From a checkpoint of a small mixture-of-experts model trained on Wikipedia.
Size: width 96, vocabulary 8192, 30.3M parameters.
Training: 388M tokens, 6175 steps.
Below are experts of layer 7 (counted from 0) of a mixture-of-experts language model. Rows are named down (a neuron's output weights, with its number) and show model dimensions 0-95. Each number is 50 + 12 x the weight over its row's rms, rounded and kept within 0 to 99.
Before each expert's rows: a language model's description of what the expert responds to. This comes from a sample of Wikipedia text that the model never trained on.

# expert 7
It responds to: Clause boundaries, relatives. Sentence-ending periods and clause-linking words such as that, which, who, whom, but and when, usually right after a complete clause.
down0:46 37 34 52 44 47 50 53 63 39 50 50 58 43 62 53 39 47 63 54 62 31 37 41 40 52 25 50 68 49 43 48 39 54 35 33 40 41 63 47 78 54 60 56 36 66 51 35 47 68 44 55 62 42 40 42 41 48 47 42 62 33 32 65 35 86 53 49 55 56 42 60 34 33 47 71 54 56 45 38 56 50 73 47 30 49 64 46 44 62 24 28 62 38 61 38
down1:33 29 25 61 53 29 52 53 54 55 57 60 47 38 33 60 50 48 69 71 63 33 40 56 55 55 60 38 34 58 55 41 41 45 64 46 61 38 23 60 47 41 46 35 45 55 53 69 30 45 62 55 57 41 45 32 71 56 58 57 33 39 42 43 47 57 58 62 59 56 31 62 45 50 49 55 42 46 80 58 38 39 66 73 53 57 70 64 65 44 44 42 53 43 25 54
down2:50 52 43 34 49 55 53 55 56 67 43 42 52 38 54 47 62 57 34 29 63 89 40 62 24 54 44 47 37 49 53 45 44 59 58 36 45 39 57 62 39 57 56 50 81 59 65 50 61 77 47 46 37 55 56 40 41 31 70 42 53 51 71 33 56 14 51 63 63 47 36 60 48 52 55 51 69 43 43 52 49 42 52 52 51 60 55 43 53 50 58 16 50 42 41 52

# expert 5
It responds to: Mid-word after consonant onset. Word-piece continuations right after a first consonant or cluster like F, b, dr, sh, such as F-ine, B-ranch, F-ood, dr-ivers.
down0:44 26 43 43 68 34 74 43 57 50 53 31 39 53 53 45 62 45 34 58 42 36 56 46 10 33 41 35 24 51 17 55 53 50 49 43 58 41 52 67 53 49 51 53 52 40 40 56 50 72 47 52 41 64 41 59 56 43 53 57 39 42 68 47 66 55 35 65 38 31 39 54 54 52 44 53 46 70 58 40 49 36 65 36 45 48 56 54 63 38 35 28 60 37 49 37
down1:41 42 75 80 49 43 43 33 49 51 62 55 50 67 59 44 58 49 38 37 64 43 40 52 41 62 59 56 58 58 52 38 37 59 73 62 54 42 19 56 55 59 67 55 81 37 23 36 37 63 53 49 47 38 51 45 65 65 49 30 29 48 52 54 55 44 61 41 76 53 57 42 70 60 63 36 36 55 42 43 56 39 47 55 62 66 70 49 58 52 52 53 57 49 39 56
down2:48 58 27 43 52 51 48 38 55 55 59 66 46 55 54 64 57 50 50 40 39 55 55 73 72 51 41 55 51 39 62 55 51 42 43 53 58 40 55 37 55 65 56 57 37 51 45 57 45 60 59 21 79 50 42 54 16 26 55 31 63 54 47 34 32 23 42 44 53 74 42 56 39 60 60 44 51 49 63 53 57 71 42 26 51 54 50 61 43 67 28 51 63 62 39 41

# expert 22
It responds to: Scientific word stems. Mid-word pieces of technical and scientific terms, often ending in p or t, such as apop-tosis, pale-op-athology, meg-ap-ixels, catalyses.
down2:33 45 67 45 46 46 49 40 75 51 33 36 34 40 51 68 78 46 73 55 68 58 42 47 51 38 60 53 64 61 53 45 51 64 43 46 50 61 65 37 68 52 53 79 60 49 45 78 43 28 54 45 40 50 35 46 36 30 46 43 31 54 43 53 57 49 55 50 61 44 28 33 46 45 64 50 59 61 57 71 45 39 71 43 44 57 63 36 63 41 58 58 39 71 43 43
down3:49 48 68 53 32 37 47 65 38 43 79 66 30 40 47 57 57 62 13 65 60 56 52 55 55 62 41 53 55 47 63 50 62 61 46 59 56 45 53 43 49 45 75 56 41 60 60 42 25 48 39 35 40 57 61 34 36 43 47 38 62 60 16 46 42 45 31 37 56 37 61 52 43 55 46 40 47 41 59 54 45 74 45 49 31 68 62 52 40 69 41 55 41 64 45 42
down4:34 59 34 45 42 51 41 74 64 36 36 37 56 51 50 39 61 70 55 48 43 35 58 47 38 57 43 39 26 33 43 55 66 47 47 50 56 49 56 40 46 62 48 47 60 54 48 34 50 36 39 25 18 64 36 46 59 30 56 45 58 40 34 47 53 44 49 43 33 58 65 53 52 47 48 58 72 22 43 50 29 54 58 65 29 45 71 65 64 36 50 37 37 41 43 67

# expert 4
It responds to: Slavic/foreign name pieces. Word pieces and accented letters inside foreign names, especially Slavic, Spanish and Romance ones, such as Cá-d-iz, V-lad-imir, Gi-ov-anni, š, č.
down2:57 50 39 52 65 41 49 50 34 30 59 40 56 67 63 59 52 77 64 32 51 47 48 67 61 54 54 57 62 35 42 54 43 17 54 66 60 39 68 44 54 44 33 66 50 51 48 36 45 55 42 53 70 69 76 41 33 37 33 39 57 57 49 53 46 34 50 56 51 49 68 56 34 55 67 56 54 45 69 61 43 49 53 65 73 47 33 46 47 68 54 28 65 41 54 66
down3:54 60 43 49 43 40 31 49 21 46 54 44 46 47 56 49 60 52 28 52 53 65 37 50 51 54 57 57 47 64 43 59 44 72 64 64 50 24 45 49 42 56 53 70 54 86 38 49 47 63 47 44 50 75 58 42 55 33 50 41 81 43 58 40 60 44 31 40 57 60 58 46 46 77 41 44 47 50 32 50 64 77 61 26 49 52 48 58 70 42 41 42 43 47 63 59
down4:57 55 71 62 49 53 81 59 43 41 40 58 63 37 47 57 70 85 41 39 55 32 46 49 56 67 54 49 43 45 57 46 54 44 66 49 51 73 55 66 79 58 65 66 47 43 49 45 56 55 62 49 40 42 38 51 77 50 60 56 43 54 47 62 50 59 34 49 43 32 55 55 64 61 42 37 46 56 66 38 59 36 44 57 72 49 47 59 59 48 42 37 49 33 82 64

# expert 28
It responds to: Early consonant pieces. Single consonants and clusters right after a word's first syllable or prefix, such as be-f-riends, th-w-arted, sur-p-assed, qu, fl, sp.
down0:44 71 60 23 49 58 61 64 59 57 46 55 21 56 48 33 49 62 43 66 39 57 44 32 66 55 41 32 32 41 57 47 58 60 40 37 46 68 36 52 59 43 46 62 55 62 43 53 31 40 47 50 42 45 72 62 57 56 46 63 46 47 44 49 36 62 47 51 90 56 47 34 51 62 41 56 42 46 39 44 29 56 35 54 65 68 42 42 61 41 54 57 33 32 67 33
down1:37 41 49 38 44 40 48 64 49 52 40 64 61 20 80 50 41 52 47 40 55 60 62 53 53 52 66 53 26 59 40 51 47 63 46 54 44 40 33 62 36 57 41 61 66 67 42 67 57 61 39 40 58 62 59 49 29 58 57 69 56 72 35 40 49 47 55 20 40 48 78 58 45 57 59 54 48 61 33 58 38 40 36 35 48 40 19 56 57 47 53 32 49 56 44 46
down2:49 54 44 34 59 59 49 32 46 44 50 62 42 42 52 64 47 72 47 52 58 39 29 35 38 47 54 59 60 59 14 35 43 64 41 73 60 32 48 51 43 68 49 58 39 79 33 56 51 45 34 65 26 64 55 46 53 51 60 49 55 50 28 49 30 50 62 63 35 40 44 60 61 50 36 43 53 40 42 62 37 47 66 46 59 44 61 51 39 57 53 62 36 44 31 22

# expert 10
It responds to: Latinate word stems. Middle stems of Latinate words after a prefix such as con-, ext- or dep-, such as ject, cess, caus, ruct, before -ion or -ed.
down0:72 41 51 49 27 45 52 43 46 51 55 30 36 34 52 66 57 46 36 50 64 47 50 67 37 47 61 61 47 48 36 76 43 46 68 56 52 35 50 54 41 41 49 48 48 36 69 56 57 33 48 57 35 58 49 51 32 50 50 43 52 49 59 35 40 65 53 68 53 51 36 33 72 55 65 38 46 53 59 32 60 55 45 13 38 38 57 32 64 65 84 47 50 63 59 37
down1:41 59 53 24 42 48 50 34 37 58 59 53 40 45 48 49 55 50 59 42 59 42 52 55 30 20 61 56 38 71 38 56 38 39 52 49 50 46 59 49 77 55 36 49 54 51 35 76 66 30 47 43 65 32 51 55 56 50 49 55 70 33 53 42 52 46 45 53 50 56 54 16 23 48 32 67 71 59 39 37 47 43 40 39 42 48 51 33 52 55 43 33 58 74 63 55
down2:43 69 59 53 52 63 41 53 70 53 47 57 30 63 67 62 74 43 55 73 53 47 37 62 53 43 50 46 51 42 66 35 60 55 57 70 32 08 54 53 42 52 51 40 63 42 42 41 53 54 54 49 38 47 57 83 48 50 38 42 62 49 45 34 36 47 61 64 39 31 60 70 35 47 59 52 48 55 54 61 45 27 66 56 24 41 47 47 49 53 69 42 55 55 47 40

# expert 14
It responds to: Numbers in tables. Digit tokens in numeric table cells and score lists, especially league standings points and goal differences, such as 38, 57, −15.
down0:62 46 44 45 50 34 54 49 63 57 45 69 44 59 37 47 33 43 53 49 47 53 63 48 42 30 47 65 40 51 46 46 61 67 75 56 63 67 32 56 59 57 38 65 56 45 72 48 46 76 57 21 71 33 30 65 72 49 64 44 52 67 62 58 48 42 64 60 49 50 41 68 83 47 51 58 48 59 37 57 53 50 43 52 47 49 63 56 36 50 29 61 37 65 37 37
down1:31 47 46 55 46 57 66 54 74 66 39 57 57 51 53 42 46 55 47 47 72 31 54 39 29 59 53 71 49 67 55 70 24 48 29 49 47 42 68 62 32 48 49 70 43 64 51 46 51 45 67 53 64 68 30 48 42 52 49 26 34 61 75 31 49 56 50 52 57 49 48 38 45 34 68 42 42 26 54 48 46 67 49 50 46 57 33 57 31 45 47 50 34 33 48 44
down2:39 53 40 57 34 29 49 54 58 63 49 26 64 60 51 28 75 50 63 53 28 37 42 33 75 32 63 40 48 74 42 66 56 49 72 52 55 49 50 46 45 51 51 48 60 42 64 49 45 71 56 46 51 44 62 63 33 48 44 71 58 55 46 67 44 41 43 51 41 42 49 73 57 54 73 31 55 46 44 38 38 36 41 63 48 32 75 39 50 64 64 52 56 61 52 40

# expert 17
It responds to: Line ends in lists. Line breaks and final tokens ending rows of tables, cast lists and species lists, plus field labels like DF, MF, Genus, Synonyms.
down0:54 37 31 37 60 84 44 49 62 44 47 47 55 49 69 44 54 59 61 47 64 53 45 43 66 46 22 59 45 55 61 52 53 48 28 72 43 49 47 48 40 48 57 40 45 42 54 48 55 33 54 62 42 43 54 49 75 57 68 45 58 53 51 56 44 87 58 49 55 69 32 60 58 55 64 38 37 50 43 53 52 72 48 68 52 59 51 69 41 47 56 31 25 51 62 23
down1:61 36 25 34 59 33 45 45 52 64 70 57 44 35 41 37 31 67 50 70 60 65 59 32 45 29 51 70 42 59 41 32 35 45 47 56 61 62 66 41 60 34 58 46 46 64 50 63 48 61 54 56 56 47 60 58 55 75 44 51 40 53 52 56 62 41 29 52 48 50 61 50 77 59 55 67 61 47 54 51 60 48 57 37 42 34 66 47 59 73 61 55 20 52 42 36
down2:58 48 64 50 44 68 46 44 45 53 57 55 58 53 56 42 32 40 43 70 89 56 52 45 47 64 20 25 35 39 33 57 55 23 64 31 63 32 60 55 62 64 54 57 49 35 44 62 31 51 40 59 59 57 54 56 54 40 58 27 38 46 72 50 42 64 62 60 61 55 67 48 61 37 59 52 53 35 56 57 49 47 50 35 50 64 51 49 46 62 50 40 59 32 29 53

# expert 19
It responds to: Place and surname suffixes. Closing pieces of English and Slavic place names and surnames, such as -shire, -ington, -burg, -ford, -sky and Midd-les-ex.
down2:53 55 49 53 42 62 42 57 39 61 50 54 50 64 58 66 63 73 69 39 38 53 89 49 46 69 38 48 57 49 61 50 68 53 46 50 54 51 27 44 60 47 50 46 58 42 49 40 47 51 14 26 45 50 48 57 52 54 60 29 66 48 38 33 35 43 53 48 32 63 51 44 59 41 63 38 51 53 31 52 23 43 25 48 53 37 51 41 42 26 49 51 49 67 33 59
down3:22 59 47 54 48 50 35 32 50 52 34 22 46 64 63 52 37 72 66 33 51 56 50 56 55 38 53 44 50 55 51 32 43 32 39 50 47 46 51 47 59 52 15 86 49 33 49 34 59 77 33 53 65 51 45 48 37 52 55 53 54 51 46 57 29 42 57 66 49 38 53 53 58 58 62 54 58 38 44 50 46 71 56 46 23 54 28 53 60 51 63 63 50 44 52 57
down4:49 53 56 58 70 41 56 41 41 54 56 32 49 53 33 33 70 67 87 44 64 58 59 53 38 62 52 48 64 41 58 61 40 56 56 37 55 29 40 40 51 65 66 36 57 49 55 63 55 70 43 40 56 66 44 39 51 49 66 52 58 52 18 72 50 61 53 52 61 45 56 61 50 64 47 66 57 47 33 45 32 43 40 28 60 60 47 42 30 42 75 30 56 50 42 59

# expert 1
It responds to: Number separators, coordinates. Punctuation and separators inside numeric data such as coordinates (°N, ″E / ), page ranges, score lists, thousands commas and table cells.
down2:53 58 55 43 63 36 56 45 51 48 68 37 44 56 36 36 45 47 55 53 52 46 40 34 38 56 62 41 47 39 46 53 55 40 33 26 39 54 43 53 51 51 57 55 67 47 38 55 45 52 66 53 37 72 33 44 79 73 42 40 39 46 44 71 58 52 44 36 57 26 41 47 38 21 64 44 51 38 27 56 51 63 76 39 50 67 24 32 35 55 56 49 50 25 49 45
down3:48 63 59 41 26 66 48 66 61 55 45 65 46 55 17 31 49 24 31 50 64 62 50 52 54 49 54 36 55 31 59 71 60 61 32 51 56 73 45 61 55 66 68 51 60 46 48 37 49 55 55 54 49 62 34 46 53 40 47 55 46 58 31 37 60 62 45 44 32 67 39 33 33 31 53 59 58 40 50 54 54 32 54 52 44 65 48 65 47 35 32 66 48 69 35 37
down4:53 53 60 58 45 40 35 57 60 46 64 47 32 32 37 41 61 51 55 66 74 39 40 52 50 56 64 51 99 57 52 54 62 50 67 53 47 46 46 64 45 48 56 73 30 63 54 46 42 52 58 39 37 57 73 51 43 60 53 47 42 51 55 55 56 35 46 56 46 41 26 37 73 65 67 47 64 50 47 53 32 44 71 48 56 36 42 55 50 51 31 66 32 38 44 45

# expert 18
It responds to: Table and list starts. Pipe and dash tokens beginning table rows or list items, especially medal tables, plus event labels like Men's and Women's.
down2:47 47 67 38 27 56 47 64 71 67 66 63 34 52 57 42 39 49 32 50 29 68 56 69 40 40 50 52 49 33 32 73 52 49 54 46 62 49 46 47 52 46 44 57 77 61 38 65 40 72 44 56 52 54 61 58 57 46 56 45 51 37 53 55 42 49 57 45 53 67 35 34 48 26 62 62 50 43 45 50 34 44 51 38 34 68 41 63 52 67 28 55 21 30 40 35
down3:58 39 34 66 49 41 50 33 33 46 85 47 46 29 50 56 49 42 51 68 48 50 40 36 24 48 60 30 49 83 54 47 53 56 38 34 42 40 55 39 47 51 41 61 57 50 41 56 33 48 41 66 56 64 61 60 51 37 40 69 48 17 30 50 33 64 56 40 58 52 61 56 51 31 49 52 53 44 27 57 60 67 47 47 38 44 46 49 55 55 52 34 48 67 45 31
down4:51 39 49 48 68 50 43 65 41 48 51 42 48 45 22 61 66 49 30 41 53 47 33 55 36 30 44 39 54 50 41 53 34 44 57 47 68 55 53 88 69 17 54 45 45 42 33 34 35 51 30 44 56 49 62 38 51 51 47 26 54 39 59 46 36 60 45 35 60 50 46 20 60 50 24 64 43 48 53 50 45 26 50 56 39 45 56 44 47 57 59 40 55 43 33 46

# expert 27
It responds to: Conjunctions and commas. The conjunctions and, or, & and list commas joining names or nouns, as in Labor and Education, Holland & Knight.
down0:50 54 41 62 53 48 31 41 51 61 33 55 44 48 49 58 27 23 38 77 40 46 55 28 47 34 49 68 43 61 58 50 36 35 44 39 43 41 37 61 37 71 40 48 53 71 41 32 54 49 42 32 67 52 56 56 24 65 49 57 58 59 77 39 55 42 87 48 62 52 48 72 59 52 55 60 50 53 54 56 38 50 53 57 50 58 67 45 57 48 58 66 51 53 39 35
down1:53 53 41 55 39 51 48 53 38 45 52 57 46 44 62 67 75 40 56 50 28 67 41 41 43 67 59 65 63 45 17 57 49 79 55 47 39 46 57 39 51 56 55 60 53 35 46 25 53 53 25 43 57 72 57 38 50 54 36 66 68 37 62 41 52 43 47 63 54 49 57 34 56 41 59 53 39 52 50 33 49 47 45 32 17 33 73 45 38 52 59 72 51 62 45 55
down2:48 31 38 32 51 57 52 50 69 51 56 49 35 53 46 48 47 47 71 55 36 42 50 31 50 35 76 58 53 39 42 74 54 53 46 51 48 42 33 55 51 41 52 79 53 60 56 54 57 63 46 48 38 60 58 26 59 25 60 57 56 49 39 47 76 67 65 30 45 41 60 43 51 43 62 72 73 50 63 44 44 56 47 38 79 55 63 35 74 39 53 61 55 35 45 45

# expert 11
It responds to: St and consonant clusters. Pieces starting with st, sc and similar clusters, often inside compounds, such as Down-st-ate, corner-st-ones, st-aircase, Sc-ots.
down2:41 43 51 30 32 54 11 54 31 61 44 52 56 48 56 48 58 36 54 50 57 58 45 53 65 51 59 51 40 39 52 50 42 63 21 39 20 76 74 49 53 54 51 42 51 53 29 41 40 69 51 66 38 77 71 47 45 43 40 68 60 43 56 49 49 48 34 56 35 52 47 41 65 45 46 46 64 30 46 53 48 58 40 64 43 59 67 49 56 56 72 56 59 37 55 46
down3:67 48 61 55 44 47 50 52 52 47 46 48 36 43 54 62 13 73 40 36 65 47 37 39 64 44 60 35 40 34 56 39 60 29 43 46 28 44 26 33 62 33 56 46 30 80 50 54 57 36 48 53 37 42 49 51 41 35 28 68 27 49 50 39 55 70 62 49 53 58 42 58 42 37 46 41 47 50 43 53 71 56 54 65 57 66 52 58 43 29 42 46 61 44 61 48
down4:47 74 70 37 56 62 36 51 33 34 55 60 40 48 50 51 56 40 39 76 50 64 60 41 49 68 58 36 23 37 59 52 29 40 52 53 64 62 58 40 50 58 52 42 62 61 44 39 46 44 42 51 67 39 36 50 31 53 24 56 62 57 53 59 36 48 49 54 45 44 52 41 35 49 23 42 54 34 83 47 49 25 45 40 58 70 35 52 49 61 61 50 38 36 39 56

# expert 21
It responds to: Headings and paragraph breaks. Double line breaks ending paragraphs and the closing == or === marks of section headings, such as ==Behaviour==.
down0:32 62 50 23 38 61 59 37 40 42 30 49 48 62 39 44 37 48 48 44 54 54 53 39 40 55 47 48 50 53 36 69 68 37 57 49 58 23 46 60 46 74 42 59 58 37 54 42 43 39 49 55 12 80 39 62 51 32 68 60 37 51 58 58 66 61 42 46 33 53 46 48 50 32 46 39 50 68 52 67 35 50 51 58 66 46 47 59 39 65 40 45 72 55 58 65
down1:57 61 39 48 52 41 25 33 65 43 48 58 45 52 37 51 62 32 40 64 52 34 39 67 50 55 55 65 56 54 63 50 53 67 44 52 70 44 46 43 29 67 41 56 49 58 20 34 53 47 60 49 17 46 33 54 47 45 32 43 53 59 42 48 48 73 65 55 51 56 32 34 46 50 61 34 82 54 66 59 61 48 42 57 53 40 39 37 44 59 58 56 60 68 24 44
down2:54 51 55 51 60 70 50 54 29 32 54 40 49 59 46 53 61 58 60 40 48 42 57 47 39 38 78 39 64 47 38 65 37 40 48 67 39 57 69 49 41 57 83 53 54 39 53 44 45 53 41 43 50 79 52 30 42 43 28 37 13 46 55 38 54 58 43 63 54 64 56 65 44 49 63 47 25 26 46 60 30 71 49 45 51 56 50 36 47 46 47 56 44 56 69 56

# expert 26
It responds to: Periods and abbreviations. Sentence-ending periods and abbreviation dots after initials and short forms, such as J., U., Col., LL.B., p., and ").".
down0:59 55 64 70 44 41 51 19 44 54 31 44 61 57 38 38 61 51 52 40 65 52 44 55 51 52 58 23 53 38 51 70 52 62 57 41 48 57 64 52 52 41 47 46 49 57 50 66 47 33 43 61 44 55 33 60 58 19 45 17 22 47 35 43 34 31 67 53 42 54 69 70 60 39 64 43 56 44 34 66 59 63 45 44 44 62 69 53 56 50 54 57 50 63 40 40
down1:55 32 63 43 62 49 65 44 26 49 30 43 49 43 63 51 56 59 31 63 37 45 50 55 66 42 57 70 45 66 63 56 50 57 68 43 41 66 72 47 37 50 46 48 41 64 57 52 34 44 40 42 53 52 41 58 36 62 46 49 35 44 40 48 72 42 71 46 59 31 42 45 45 45 41 64 31 58 67 66 40 31 47 49 24 57 69 68 62 55 32 33 46 50 20 40
down2:50 50 57 52 54 40 57 72 53 55 61 57 42 56 31 43 46 65 66 69 64 38 31 35 63 48 38 45 39 66 50 45 72 35 37 47 34 52 71 41 42 55 78 48 37 54 42 48 27 43 35 42 34 61 69 53 26 47 33 47 29 65 66 45 54 56 41 49 57 61 55 72 47 69 47 36 55 50 56 55 53 36 57 41 48 30 42 47 39 41 50 53 28 61 44 30

# expert 23
It responds to: Verb inflection suffixes. Past and participle endings on split verbs, such as -ed, -ing, -ated, -ized, and whole participles like released, received, published.
down0:38 48 54 70 33 29 50 42 49 38 67 53 41 54 29 41 43 46 35 48 52 55 70 59 36 59 66 47 41 62 47 68 67 54 37 67 72 37 44 51 36 27 58 36 36 47 47 72 68 56 55 66 41 58 33 59 38 49 40 58 57 35 56 56 64 54 51 38 69 30 39 57 54 44 42 61 49 46 54 40 51 37 24 42 50 27 67 38 36 47 40 50 36 59 58 66
down1:61 39 35 43 61 35 65 55 50 38 53 37 42 49 49 53 45 39 51 47 44 40 61 43 42 54 50 62 21 44 52 46 51 44 43 43 38 39 57 49 40 48 69 42 50 50 40 45 50 70 27 61 74 39 24 53 65 51 58 47 66 62 57 50 38 62 73 75 45 73 42 16 55 55 41 64 63 47 68 57 24 53 57 50 69 44 73 65 49 64 49 37 55 49 46 51
down2:43 70 37 38 38 46 64 59 54 64 59 52 56 53 56 63 73 45 60 64 46 55 45 43 36 41 33 56 37 29 52 48 48 37 50 61 37 52 43 54 49 73 46 82 46 67 44 46 44 57 58 45 37 55 43 62 49 61 50 36 24 39 51 44 44 72 31 79 54 57 46 56 39 64 56 55 50 26 75 38 58 39 62 61 26 42 62 63 64 59 41 59 54 44 41 61

# expert 6
It responds to: Digits in numbers. Leading or inner digits of years, scores and table figures, especially the 1 of 1956 or 1990 in table rows, plus score dashes.
down0:55 54 54 38 75 28 66 47 63 60 52 46 67 48 43 60 14 29 41 24 58 57 48 52 45 41 58 54 49 54 52 66 39 35 56 55 53 34 66 48 51 42 26 52 51 50 43 36 26 43 28 54 61 60 54 32 49 76 40 42 51 52 41 47 52 44 49 61 38 61 56 50 50 49 50 19 59 48 48 50 30 32 46 49 41 34 70 45 34 55 41 53 29 52 55 39
down1:66 58 42 56 33 45 55 42 59 48 55 54 54 43 50 46 48 52 68 30 40 50 54 55 52 66 66 60 39 34 48 71 49 32 50 50 39 57 39 46 77 37 36 38 58 46 66 32 50 38 42 48 34 55 35 43 55 60 65 45 52 27 39 39 50 71 32 72 85 48 58 52 50 53 54 57 44 38 45 52 49 59 34 48 36 77 49 52 57 37 78 69 45 47 46 71
down2:55 51 71 31 54 54 48 50 49 44 36 56 54 57 50 59 66 53 37 49 43 26 55 35 51 49 50 48 47 75 51 30 48 50 49 63 63 48 38 48 44 78 60 66 54 59 49 40 46 34 47 57 55 64 47 35 54 23 47 78 45 56 57 36 63 49 52 55 38 52 77 53 57 52 48 25 58 49 47 43 33 27 66 51 47 37 55 35 75 61 40 57 64 28 70 33